From a checkpoint of a small mixture-of-experts model trained on Wikipedia: a sigmoid router.
Below are experts of layer 7 (counted from 0) of a mixture-of-experts language model. Rows are named router (the router's row for the expert), up (a neuron's input weights, with its number) and show model dimensions 0-159. Each number is 50 + 15 x the weight over its row's rms, rounded and kept within 0 to 99.
After each expert's rows: "comes after" lists some tokens at least twice as common just before its tokens as in all text. This comes from a sample of Wikipedia text that the model never trained on. Tokens count by the router's weight.

# expert 10
router:28 43 31 61 74 42 39 43 41 62 52 79 40 33 46 36 47 42 62 67 61 29 44 63 64 44 34 22 46 49 42 56 60 42 27 71 59 27 66 75 48 70 47 42 71 62 57 60 35 55 19 56 49 45 39 61 51 48 46 67 40 49 50 77 62 42 81 50 56 56 64 57 59 55 43 54 21 56 59 85 50 55 43 46 44 44 34 60 33 53 43 37 37 53 35 33 39 49 40 39 28 23 51 15 62 49 41 23 29 53 34 40 60 44 83 80 73 45 65 43 56 43 58 32 76 37 42 47 52 49 49 69 40 71 27 51 47 78 41 51 45 76 53 59 54 58 49 72 60 72 58 38 39 49 67 26 41 36 63 50
up1:42 48 69 47 71 45 53 52 74 48 42 32 37 35 66 50 50 33 41 61 51 50 47 69 46 49 38 52 64 60 78 45 83 26 61 56 21 29 61 71 46 68 41 51 60 63 82 21 39 85 59 41 60 54 38 40 27 26 79 29 59 22 35 41 64 62 35 47 68 56 61 70 55 44 53 30 66 37 33 37 50 26 52 47 60 25 64 64 55 69 33 47 32 61 28 39 61 40 54 34 15 17 36 48 82 35 50 37 25 57 38 54 42 76 48 80 31 54 75 49 50 69 53 47 68 49 63 70 45 52 53 60 54 68 39 37 23 41 74 63 41 44 59 41 36 34 51 43 31 63 61 52 50 51 67 51 29 54 58 43
up2:63 63 71 54 80 55 27 47 44 13 63 48 48 27 59 54 68 52 73 64 51 55 53 71 85 70 54 46 56 44 30 64 60 42 67 85 65 59 55 22 37 28 62 49 58 24 68 72 74 32 47 24 38 48 63 50 57 41 47 15 66 51 57 55 61 64 39 47 41 59 54 54 59 51 75 54 32 37 44 67 35 75 68 79 33 62 61 89 41 73 38 34 30 35 59 42 07 24 52 37 24 28 65 92 57 41 54 21 72 21 51 39 67 47 62 45 87 49 29 79 46 46 32 46 56 48 74 37 46 51 60 51 34 32 62 34 48 79 51 54 36 56 41 57 60 58 57 41 15 60 55 35 52 42 54 52 58 38 41 65
up3:40 37 62 62 57 35 32 60 60 45 61 39 56 75 60 47 30 46 64 39 66 57 34 19 43 52 57 33 41 68 37 59 61 18 55 28 25 43 45 39 21 67 54 61 50 66 59 61 77 66 44 63 35 15 41 72 37 43 54 57 47 42 66 43 50 64 46 13 61 61 45 57 62 25 64 51 42 49 62 38 49 67 36 46 42 35 60 51 80 32 25 35 78 81 52 88 53 58 57 57 42 23 42 60 24 63 13 45 44 53 46 41 52 69 19 45 62 85 45 68 57 61 73 41 76 20 67 44 31 53 31 44 28 58 40 38 28 40 62 57 36 79 34 51 86 50 53 50 40 69 38 56 57 30 58 52 59 41 55 40
up4:56 42 54 48 41 41 68 47 22 64 26 68 64 53 42 65 16 48 34 32 56 17 39 36 36 60 62 53 42 89 40 44 30 40 37 46 60 30 45 52 44 61 36 51 41 35 52 32 34 60 41 62 70 64 44 63 65 50 35 65 50 63 19 68 63 32 61 52 45 42 38 55 32 63 64 33 39 44 39 49 62 57 40 34 53 24 59 66 31 53 57 39 36 52 75 45 60 58 52 65 36 48 31 81 50 28 66 82 00 42 46 32 44 52 55 47 69 51 45 84 35 84 91 55 42 67 45 53 45 45 41 36 72 45 44 54 50 61 46 56 65 29 60 64 51 81 61 50 55 34 51 45 40 73 34 43 57 52 70 67
comes after: " of", " in", " to", " for", " at", " with"

# expert 43
router:43 28 38 50 69 29 62 43 64 46 42 76 64 75 37 49 68 46 78 51 63 47 64 52 60 51 49 53 45 45 53 93 41 41 60 61 57 39 28 55 74 37 60 51 47 63 59 73 19 75 54 70 56 26 47 45 40 36 49 49 68 61 35 41 44 52 52 64 41 52 59 45 62 42 71 51 43 55 23 42 23 27 34 48 24 43 61 59 60 65 43 43 73 59 49 32 43 66 28 48 24 43 92 62 51 27 54 41 34 61 28 57 59 64 82 57 68 71 50 63 33 59 55 52 64 44 45 52 60 60 71 42 43 57 55 42 46 56 54 47 64 68 39 57 48 25 58 77 46 56 54 47 29 41 46 47 56 54 39 30
up0:41 55 56 57 80 58 49 61 41 36 39 56 71 45 46 30 36 26 69 58 25 65 49 31 35 42 64 45 42 40 76 26 54 32 56 54 41 66 50 37 83 38 46 41 58 57 48 56 24 64 33 47 54 52 47 44 52 31 44 57 77 46 46 48 17 56 50 40 59 25 41 76 57 34 57 47 53 63 27 42 45 25 33 48 39 54 26 74 54 20 55 63 57 41 79 29 71 74 38 30 38 36 54 42 72 66 78 08 45 30 50 50 89 59 45 36 63 74 46 58 56 37 47 62 41 58 59 34 58 62 65 46 27 50 47 29 46 46 73 52 63 50 61 49 43 72 67 51 37 38 50 31 62 17 59 62 27 52 58 69
up1:45 34 64 51 35 57 54 46 24 51 42 52 61 59 63 70 46 72 56 40 59 52 45 58 54 76 51 20 49 73 81 65 60 39 45 77 51 29 30 55 59 30 07 75 60 53 56 85 47 33 50 70 26 55 17 54 30 55 40 71 64 57 54 68 57 65 29 51 47 50 53 48 75 43 61 46 74 47 53 33 98 39 57 46 17 37 32 56 43 35 61 49 53 37 68 40 44 44 47 45 53 66 59 53 66 31 59 44 47 30 57 35 28 61 55 47 49 51 30 63 49 61 49 42 40 33 60 42 56 67 55 45 21 41 17 65 52 51 30 30 51 57 73 77 58 74 34 69 57 37 34 49 36 39 50 59 67 63 35 17
up2:62 49 48 41 55 54 57 66 29 63 32 40 73 65 34 20 52 69 43 44 47 27 61 65 50 42 38 45 44 41 48 26 51 50 33 32 74 05 51 52 53 35 54 74 70 17 60 38 62 65 13 67 64 56 31 69 46 39 68 24 77 53 49 55 51 42 48 71 76 46 39 58 60 30 53 69 45 54 35 59 72 52 63 16 46 67 60 70 34 81 42 31 46 35 60 69 51 73 38 30 20 52 38 38 58 58 54 49 37 82 56 57 39 47 65 67 35 49 68 83 37 58 37 53 62 45 47 46 21 59 54 75 59 40 59 32 53 48 36 53 26 37 50 71 60 34 36 73 56 52 72 22 40 44 28 30 80 46 48 46
up3:39 27 44 32 56 31 45 43 69 44 74 71 61 77 44 65 73 41 54 52 49 53 53 36 51 75 39 59 38 66 62 41 71 32 15 44 37 22 19 53 65 55 43 47 44 78 69 76 41 44 80 45 33 40 33 35 55 69 45 62 44 61 60 53 89 81 39 36 58 34 41 42 37 80 43 52 34 47 29 46 56 75 58 69 39 51 49 65 46 49 41 69 63 37 33 45 43 64 36 46 60 40 64 33 58 44 39 25 62 45 50 28 51 46 70 50 43 55 43 58 57 53 51 40 37 28 69 24 52 51 66 67 67 77 30 72 41 38 48 65 60 59 42 57 49 47 49 70 80 64 62 51 59 58 34 33 62 22 45 38
comes after: "20", "19", "18", " =\n\n", "–", "\n\n"

# expert 63
router:45 27 70 50 59 56 54 71 43 61 36 76 54 66 55 65 66 61 57 43 64 75 65 60 53 62 32 17 47 70 43 38 30 52 44 67 72 31 43 65 59 45 19 53 51 35 61 57 33 51 45 45 38 38 18 42 33 43 48 66 23 71 66 79 49 66 65 53 48 32 68 54 41 53 46 52 34 46 30 76 32 38 15 25 44 51 53 61 30 66 49 46 58 61 55 16 51 66 48 53 27 53 58 40 61 24 52 54 16 50 34 69 44 52 76 72 52 67 47 53 59 27 56 43 76 40 54 75 41 60 50 61 36 70 61 52 40 56 59 43 44 60 31 58 27 50 46 77 57 47 44 46 52 51 80 68 33 25 44 40
up0:39 71 56 47 42 57 29 66 41 25 35 48 71 50 53 28 55 54 48 15 50 34 42 63 31 62 44 18 55 53 58 61 64 64 28 62 65 47 54 44 37 42 60 52 41 42 54 47 41 57 54 28 43 28 59 71 80 33 62 66 42 59 38 50 25 66 63 32 68 46 75 36 13 48 54 65 30 80 36 50 43 58 48 43 54 72 31 53 37 40 67 52 50 61 45 40 63 79 56 44 34 43 75 52 60 43 05 55 52 52 62 56 38 69 46 62 73 78 42 55 46 35 25 48 40 60 44 71 59 42 55 52 51 71 60 54 59 84 53 23 61 28 15 57 43 53 43 57 37 52 47 43 53 54 47 72 32 54 34 23
up1:47 36 53 34 64 50 48 32 46 21 39 61 31 21 55 58 42 65 54 33 46 58 53 61 36 48 48 28 74 73 36 30 56 49 29 51 43 34 39 60 64 59 23 55 44 43 22 35 67 60 32 42 37 61 26 12 74 58 52 77 59 32 64 47 49 53 63 48 69 53 57 51 53 49 46 44 45 46 33 43 59 40 43 27 75 37 49 35 51 34 31 59 69 38 30 27 53 75 51 53 36 59 46 11 56 65 45 64 35 53 39 41 41 62 43 61 48 33 38 44 84 16 76 44 51 61 72 66 44 42 16 64 46 55 50 53 60 33 44 42 55 46 70 46 69 63 45 69 55 23 52 68 89 49 55 60 35 27 61 47
up2:50 37 48 85 40 25 34 33 44 68 77 62 55 54 81 75 31 57 66 63 68 44 47 41 54 31 52 58 47 32 37 41 06 49 35 30 47 60 65 61 62 51 46 60 62 29 26 56 57 49 31 43 55 67 49 70 59 36 43 49 66 52 54 68 40 58 39 54 64 82 59 46 33 43 54 67 76 35 24 52 51 51 53 78 51 47 71 68 16 48 83 20 82 03 37 43 43 39 40 36 46 36 47 51 52 62 45 42 63 51 25 32 60 32 32 56 35 65 74 44 57 57 52 44 54 69 33 76 50 40 70 72 53 48 76 28 46 60 62 54 62 43 61 49 68 71 55 61 62 62 35 69 73 64 80 51 50 53 54 41
up3:73 72 42 46 51 30 56 48 46 57 35 45 79 78 69 59 49 73 36 45 66 71 55 61 50 12 47 19 55 47 63 79 36 63 40 66 58 54 61 55 46 56 35 55 58 65 51 40 22 32 41 48 28 23 41 62 43 64 78 59 51 33 60 59 76 64 67 55 54 39 53 46 49 27 55 40 25 43 47 50 38 46 53 41 47 41 55 48 67 57 43 52 41 51 71 68 32 57 23 71 14 51 58 48 30 63 35 41 51 42 46 58 75 73 56 72 41 53 49 42 67 48 32 42 44 66 69 72 57 64 42 65 40 83 31 32 41 59 68 52 58 50 58 76 53 38 61 44 75 53 49 55 57 68 51 37 35 29 38 26
comes after: " |\n", ".", "\n", "0", "===\n\n", ".\n\n"

# expert 59
router:73 50 61 59 42 66 59 38 25 48 22 56 83 64 60 47 62 48 53 41 69 44 31 41 59 55 55 56 37 53 33 36 47 55 40 72 54 57 71 50 47 93 66 57 75 53 56 57 60 47 43 68 26 30 30 39 55 68 59 61 33 63 55 76 42 47 51 60 67 60 40 21 77 56 57 38 30 50 37 82 32 46 13 55 86 68 63 76 35 46 42 46 42 21 21 40 37 54 35 43 34 55 66 36 63 46 33 27 35 58 40 63 59 40 67 49 62 44 57 61 31 61 48 28 70 36 36 65 40 54 42 62 35 70 64 65 49 55 54 46 52 59 45 69 54 30 52 66 34 42 38 42 47 59 41 65 67 58 61 67
up0:53 77 78 58 36 62 55 40 36 60 44 78 43 62 58 17 21 79 60 61 46 51 45 57 52 46 43 44 43 52 39 33 09 53 24 55 77 60 59 64 72 59 65 62 52 51 59 50 58 64 57 51 61 40 60 37 46 80 49 45 57 52 35 60 40 42 61 64 71 45 71 37 50 45 58 60 58 64 26 71 53 33 37 72 90 47 59 52 37 56 52 28 73 56 41 41 06 60 45 31 69 58 58 43 47 40 53 27 54 82 58 60 57 34 53 47 42 47 63 72 27 67 59 47 75 36 81 53 45 55 27 39 51 55 25 45 18 47 44 35 71 74 46 59 61 49 50 52 39 53 35 47 58 51 36 53 62 29 51 52
up1:43 52 37 51 55 32 62 42 46 59 55 46 53 30 61 44 80 35 33 47 80 31 43 42 64 43 40 31 56 37 20 64 75 45 49 54 40 65 47 55 43 77 48 39 53 55 60 29 70 56 81 46 47 26 56 46 54 52 32 66 66 36 55 56 63 59 37 53 46 50 34 20 34 25 58 43 62 53 81 74 42 44 48 13 46 52 59 57 51 40 37 45 52 52 44 64 66 51 73 30 51 55 50 48 57 71 51 66 50 25 57 63 62 39 52 46 51 43 63 59 28 34 57 27 55 56 70 71 16 53 46 42 43 63 32 49 71 36 61 39 19 26 43 65 43 13 40 50 41 64 26 57 59 75 44 56 40 29 33 40
up2:50 44 37 51 69 44 54 49 46 54 43 29 43 42 49 77 33 66 71 67 78 68 40 49 58 56 42 58 54 52 58 59 44 07 61 69 69 49 11 34 64 39 46 63 56 56 84 47 69 58 37 53 84 43 55 54 48 52 68 41 45 24 59 60 47 44 40 57 42 73 78 61 30 44 35 65 66 59 42 35 63 49 19 48 39 39 50 71 43 27 60 36 57 66 32 50 37 62 36 30 32 57 50 65 51 58 41 46 43 43 48 44 69 56 76 53 50 48 69 27 51 46 34 42 45 61 50 43 55 06 36 47 41 16 77 86 37 35 58 53 29 48 68 53 51 47 19 74 50 46 52 50 16 67 57 45 41 49 47 61
up3:44 28 45 64 32 54 36 56 56 48 46 38 65 51 39 27 46 73 66 42 75 46 59 51 27 62 63 47 48 34 69 50 34 43 41 83 62 45 47 49 59 50 69 50 46 69 52 50 36 43 31 27 66 08 33 50 29 47 53 37 39 62 79 44 62 63 71 53 30 59 35 59 54 80 58 48 91 48 37 44 66 40 22 46 45 26 50 53 33 25 65 34 32 68 37 52 53 68 27 48 23 60 70 48 54 35 77 25 64 63 30 45 53 28 42 62 42 42 47 46 56 88 57 18 40 71 46 55 37 44 67 65 55 22 64 50 27 41 77 54 39 60 50 54 74 45 52 49 79 24 37 37 73 55 52 54 68 80 41 51
comes after: " P", " p", "P", " |\n", "%", "0"

# expert 3
router:62 23 48 35 39 49 44 57 36 34 49 52 53 70 47 36 53 36 58 48 55 35 57 38 44 78 31 44 29 52 47 66 39 60 45 56 59 29 51 77 60 53 44 55 79 73 58 63 31 79 21 40 46 51 20 43 55 48 49 55 07 64 63 52 75 47 61 34 51 51 50 33 73 59 52 49 33 63 27 72 35 68 56 53 27 54 59 47 33 61 27 28 57 56 48 43 21 40 46 43 35 49 70 58 65 35 21 40 37 59 38 48 25 87 60 50 69 65 57 24 28 41 53 17 45 38 49 51 47 33 48 57 64 47 43 44 54 61 33 64 67 99 29 69 62 54 32 60 71 74 36 42 53 32 55 50 57 51 33 55
up1:68 70 50 44 40 52 57 69 51 46 58 48 47 58 85 46 50 62 66 56 43 21 29 42 44 27 49 42 32 18 51 67 57 64 23 54 39 37 60 68 50 34 30 41 36 44 52 53 51 47 43 55 58 25 34 47 64 44 19 54 35 58 41 43 83 41 55 52 36 49 47 49 51 43 87 33 67 44 38 48 31 37 77 60 47 44 38 69 41 49 52 57 31 52 67 60 79 48 41 53 45 42 58 54 35 34 19 45 60 21 22 50 47 50 50 22 29 46 58 70 42 71 49 20 48 27 62 51 66 64 55 38 76 54 35 72 68 64 36 52 38 40 59 70 39 58 60 61 37 49 52 74 33 44 26 45 41 45 34 53
up2:39 29 56 44 58 43 44 49 65 56 45 72 49 43 64 57 48 36 66 83 51 42 61 47 39 55 37 73 37 39 56 46 66 25 41 64 60 29 41 66 38 32 41 68 40 61 44 44 51 51 41 76 49 42 34 51 31 40 64 73 44 21 85 92 47 50 59 44 51 36 48 69 45 41 42 19 71 59 36 63 35 47 37 34 64 43 43 37 57 61 66 57 59 32 53 49 29 51 43 84 48 34 41 43 41 46 15 29 51 85 48 46 87 78 56 65 49 82 48 70 40 63 39 35 62 37 44 57 38 39 48 38 48 43 41 32 16 57 52 70 52 51 59 37 48 66 64 82 47 51 70 58 43 68 28 33 52 18 49 36
up3:66 38 29 41 53 47 17 68 92 48 41 58 60 53 30 56 42 40 63 52 87 46 66 48 30 42 40 73 52 47 61 29 62 42 33 65 70 61 52 65 54 45 55 41 40 51 61 49 40 68 38 52 67 55 18 68 51 53 63 67 51 50 40 00 47 63 54 61 30 72 64 57 53 38 61 36 62 50 57 70 49 60 49 36 46 47 23 23 17 42 70 85 59 85 53 50 60 54 50 73 27 85 46 29 49 35 56 37 61 32 67 58 45 77 61 54 63 45 37 40 46 49 73 50 33 28 44 46 63 31 62 64 44 39 48 42 39 55 51 80 80 61 28 46 68 48 25 54 31 48 17 50 67 43 41 52 99 24 22 47
up4:73 25 33 58 46 55 53 39 34 59 54 68 61 71 53 70 56 43 57 59 24 33 46 47 65 67 70 52 65 51 59 59 51 31 46 54 44 57 37 56 49 33 49 66 42 39 83 71 40 42 66 57 42 53 74 37 72 46 34 58 65 82 50 43 57 22 24 67 53 45 60 44 89 46 56 29 38 55 48 63 47 50 49 57 48 59 75 65 68 51 68 37 54 28 56 46 53 57 70 64 35 80 69 64 39 48 25 27 48 66 63 49 44 52 41 63 92 53 54 59 56 62 42 29 60 43 58 70 44 68 52 54 41 33 51 52 64 31 48 84 72 70 58 49 50 27 40 57 44 56 36 53 69 63 33 24 59 35 66 39
comes after: " is", " was", " as", ",", " He", " and"

# expert 7
router:41 52 29 38 88 56 41 49 19 45 38 66 60 41 57 22 47 39 71 64 42 36 32 53 45 54 36 40 41 56 44 62 60 58 43 67 46 36 59 54 62 67 40 30 91 57 50 66 46 51 14 47 43 31 26 42 53 51 35 48 48 77 50 63 53 43 66 46 48 71 57 36 55 43 51 45 29 54 49 74 61 64 51 41 30 31 47 72 39 76 37 52 25 43 31 35 41 51 54 32 33 30 73 36 61 42 43 20 14 39 18 49 38 66 58 56 57 52 71 42 44 56 68 18 65 26 46 60 55 53 40 73 31 59 46 25 47 77 41 50 61 66 44 50 57 56 39 79 46 62 56 38 42 53 67 41 55 23 29 49
up1:23 30 70 36 44 56 32 24 24 82 51 60 24 34 25 46 35 46 28 49 61 57 27 20 48 81 71 46 49 71 49 52 59 66 45 59 71 64 41 46 62 37 44 39 65 69 81 50 37 65 49 76 41 31 61 43 29 51 27 40 24 76 36 43 46 75 60 20 62 35 52 55 68 48 63 49 42 62 41 28 70 51 25 56 68 39 52 65 39 34 29 53 45 56 44 43 75 58 54 34 54 66 57 38 39 11 70 45 51 67 47 58 51 46 42 61 40 76 57 66 34 47 46 28 44 10 47 28 68 54 46 44 34 54 64 40 50 59 46 59 40 47 41 63 42 52 32 38 47 50 13 58 39 67 42 62 54 51 55 30
up2:55 45 47 26 30 47 23 31 51 38 36 60 28 18 69 61 66 43 37 56 62 47 46 17 76 54 37 77 62 51 41 52 45 59 56 44 24 69 62 31 50 76 21 56 46 34 58 38 68 75 22 32 40 58 41 65 45 26 59 48 53 53 53 49 49 62 50 53 83 29 47 36 39 46 45 62 58 67 51 64 41 47 47 47 58 11 71 42 13 55 58 76 69 62 42 38 36 63 36 27 39 00 76 64 06 51 28 33 38 50 31 45 54 56 46 32 29 26 43 51 39 53 58 58 55 20 58 48 39 43 40 44 46 56 54 62 58 44 57 41 68 50 28 68 50 46 29 56 20 62 23 45 43 55 65 41 56 60 70 44
up3:94 53 47 43 46 18 53 73 40 32 61 31 29 72 50 60 40 61 50 54 76 51 55 62 34 41 60 60 72 35 49 54 37 62 51 48 30 38 33 50 46 47 34 34 62 68 72 55 43 59 62 46 45 29 40 44 58 44 39 52 69 69 48 86 26 59 46 48 58 67 46 45 44 35 40 51 39 15 58 44 44 74 55 52 54 64 35 69 62 56 65 43 44 36 52 27 40 50 33 33 57 52 58 88 62 58 51 34 31 38 36 64 42 53 39 54 82 42 49 54 31 49 28 43 40 60 37 42 90 72 54 23 56 32 45 26 25 32 55 50 53 50 56 65 47 76 45 81 32 65 49 70 58 64 70 36 69 67 58 65
up4:63 65 62 55 68 32 27 54 50 52 61 50 47 41 40 37 54 44 61 73 68 23 55 73 50 49 59 56 31 46 49 53 49 45 56 55 51 56 42 31 66 26 38 39 38 51 36 53 44 45 52 46 70 45 69 23 71 55 40 48 53 35 50 47 64 45 46 48 72 54 56 50 33 44 65 50 53 71 37 15 06 69 49 84 54 39 48 60 33 53 45 55 23 32 71 65 45 32 37 55 57 28 25 56 41 50 30 58 61 43 45 07 46 41 26 49 62 28 35 55 47 59 69 61 73 48 45 36 17 68 40 75 51 85 72 47 90 52 72 57 37 31 18 63 27 49 43 63 45 49 75 67 61 50 46 21 29 73 28 49
comes after: " of", " in", " to", " with", " for", " as"

# expert 39
router:39 22 21 62 82 38 65 49 34 51 50 73 64 51 42 34 56 17 52 77 53 40 60 61 69 42 42 58 57 47 45 65 52 64 53 74 75 45 47 61 38 55 58 48 59 68 52 68 36 64 40 43 47 51 49 36 51 56 35 64 67 56 61 56 49 41 61 70 82 54 51 49 55 50 80 43 47 65 53 55 20 31 43 44 36 69 58 58 65 49 31 31 59 46 46 36 29 46 53 48 20 51 91 54 58 40 40 53 39 51 66 52 42 49 70 48 42 53 62 34 42 67 59 42 49 47 34 57 52 69 65 48 35 42 45 33 38 68 60 40 58 80 30 62 57 46 53 84 40 54 56 55 48 44 45 56 78 51 51 36
up0:46 56 30 54 36 37 76 49 33 41 49 70 67 54 43 69 72 43 10 49 61 46 50 39 60 58 59 51 54 43 36 51 46 58 53 48 52 59 41 40 54 61 52 69 81 86 46 49 71 60 68 26 80 37 58 51 63 51 50 56 56 52 60 75 46 60 61 39 64 83 36 76 47 68 62 76 33 50 39 56 71 32 64 46 44 45 61 45 58 41 42 79 44 26 48 37 22 54 68 84 12 69 68 39 55 38 55 55 37 55 18 44 32 42 50 18 55 46 45 72 43 55 57 55 52 61 31 45 43 41 27 60 53 37 33 59 66 47 69 38 53 73 59 63 38 50 43 34 63 67 33 42 71 55 84 07 49 37 67 73
up1:45 34 48 61 67 44 53 53 71 73 58 70 82 53 56 70 74 19 31 43 57 53 47 71 27 69 99 47 52 71 45 55 67 75 77 73 76 73 42 59 33 49 31 64 38 54 10 62 62 43 53 61 64 58 48 31 64 58 58 61 35 82 51 57 26 38 57 44 71 52 72 45 69 37 35 54 44 44 67 51 54 38 28 46 68 49 40 51 23 51 51 40 51 45 60 36 67 60 50 68 47 38 42 42 63 33 47 63 71 47 37 25 41 40 68 58 36 54 54 42 45 69 56 66 65 63 38 52 38 69 59 55 35 13 58 37 51 71 46 29 39 84 15 72 59 52 62 36 68 58 59 41 46 37 67 36 78 43 37 55
up2:48 59 49 32 47 23 51 78 36 61 45 23 62 64 20 26 53 77 70 39 85 46 65 32 42 54 47 39 34 40 76 35 27 36 44 74 12 54 55 92 68 72 66 80 38 35 23 29 53 47 38 44 55 68 46 51 55 49 24 66 55 61 30 16 58 41 23 65 40 42 66 61 42 54 56 45 70 44 42 41 45 44 36 51 54 54 39 47 40 37 63 56 39 62 60 50 36 54 66 56 39 81 48 20 31 73 28 59 36 65 49 56 54 43 35 54 58 70 86 48 50 68 46 55 35 24 27 53 54 65 55 20 66 14 54 61 42 63 46 80 45 47 58 61 62 32 75 59 52 72 39 45 44 44 49 56 71 41 54 49
up3:71 39 34 41 33 41 68 40 64 23 46 50 52 45 63 34 47 42 18 45 29 83 46 42 58 73 29 55 68 45 83 30 26 63 47 45 34 76 99 61 84 65 73 37 83 42 49 69 76 79 77 65 64 55 29 66 53 50 40 25 40 25 51 53 49 59 49 41 82 48 68 48 47 56 62 51 64 58 40 55 40 42 62 15 49 67 49 64 39 29 60 46 69 67 62 57 36 53 52 54 50 54 63 48 55 61 35 41 45 20 43 66 50 35 41 64 61 48 25 41 49 36 57 47 53 76 56 76 49 46 53 59 71 55 47 45 55 68 56 38 34 58 59 48 34 25 48 54 34 51 65 10 33 63 55 31 27 29 36 67
comes after: "20", "19", "18", " =\n\n", "\n\n", "–"

# expert 52
router:65 13 58 60 74 41 46 61 31 53 43 73 54 32 54 59 68 31 62 57 43 55 65 62 69 60 30 50 64 56 21 37 56 53 32 72 50 35 33 50 54 56 20 34 89 38 52 58 41 45 36 34 36 52 34 59 37 37 34 60 38 44 48 76 43 43 48 56 36 44 67 52 57 54 66 62 35 51 55 81 46 49 31 51 58 30 42 77 36 57 44 46 56 55 36 33 13 52 37 36 12 67 55 23 67 29 45 40 23 46 39 51 40 43 43 77 66 50 75 55 43 41 50 31 49 25 51 81 37 49 42 47 52 63 57 42 37 67 54 38 57 50 43 80 58 49 47 94 47 59 53 26 31 45 66 65 65 39 45 56
up0:69 45 21 63 74 64 42 57 52 46 47 57 78 61 30 55 52 38 47 51 85 38 63 34 53 50 50 38 62 70 63 56 41 49 41 58 57 47 37 80 23 48 30 46 41 53 60 31 46 39 27 56 56 67 17 36 54 28 62 53 54 44 53 26 49 39 55 31 16 52 40 75 53 32 09 67 54 58 63 47 78 48 49 56 23 59 62 74 68 10 61 57 35 17 16 57 65 42 36 53 20 61 48 58 41 57 54 26 72 52 55 42 62 53 33 59 54 53 76 65 45 50 36 46 61 61 28 49 22 39 44 63 64 54 43 48 17 44 60 37 28 59 60 70 56 60 47 46 63 57 64 48 51 61 25 39 54 59 58 65
up1:62 35 44 58 50 45 61 38 39 44 47 47 33 65 60 72 79 50 55 56 48 23 46 10 42 39 45 72 43 49 63 37 86 46 15 45 62 37 51 12 57 49 34 51 65 74 39 54 72 50 26 41 39 44 51 37 46 55 30 59 57 81 44 58 28 62 63 47 39 35 42 37 66 33 37 48 48 68 62 48 79 28 19 48 43 71 56 63 61 43 45 49 37 53 18 43 44 72 28 30 78 62 61 68 41 53 66 37 64 26 47 38 61 43 52 40 55 39 55 44 44 41 39 34 78 44 46 50 69 47 39 25 51 46 42 23 86 24 35 45 74 42 55 56 45 63 71 70 42 69 36 29 58 64 28 41 52 56 49 33
up2:33 64 52 77 52 61 52 34 42 58 75 44 63 73 70 62 64 53 50 27 44 37 55 36 43 48 58 64 45 37 52 38 63 58 30 83 43 49 43 85 72 59 21 50 27 51 52 75 66 46 34 54 58 39 35 42 73 55 56 47 50 35 32 76 21 56 60 57 48 52 89 50 46 54 34 52 31 60 61 44 50 47 48 43 29 31 52 67 45 37 44 33 48 42 46 37 46 57 74 53 64 54 34 45 75 40 44 49 26 65 52 55 20 45 61 59 74 33 66 31 54 49 55 35 33 14 48 42 34 61 48 49 54 46 69 18 54 64 49 45 65 66 68 73 52 50 40 34 47 52 52 49 68 55 52 58 31 80 59 24
up3:20 89 40 20 29 31 41 28 36 29 71 40 54 43 68 69 41 50 44 49 55 24 44 37 69 38 76 53 60 20 40 37 66 35 55 46 52 50 52 41 26 55 64 43 51 58 39 47 47 72 44 78 49 50 78 58 52 67 41 70 59 59 72 50 48 34 50 40 53 44 51 35 56 54 48 64 53 43 43 54 49 35 31 52 57 69 56 62 58 55 69 60 71 20 38 53 70 41 74 41 39 55 63 55 58 59 23 69 47 58 45 48 24 44 41 51 53 71 47 66 50 66 56 33 73 57 50 59 34 52 72 54 60 29 60 62 65 51 46 26 35 50 50 33 57 60 60 76 72 40 24 74 36 41 39 40 78 74 53 57
comes after: " |\n", ")", "%", "0", "\n", "3"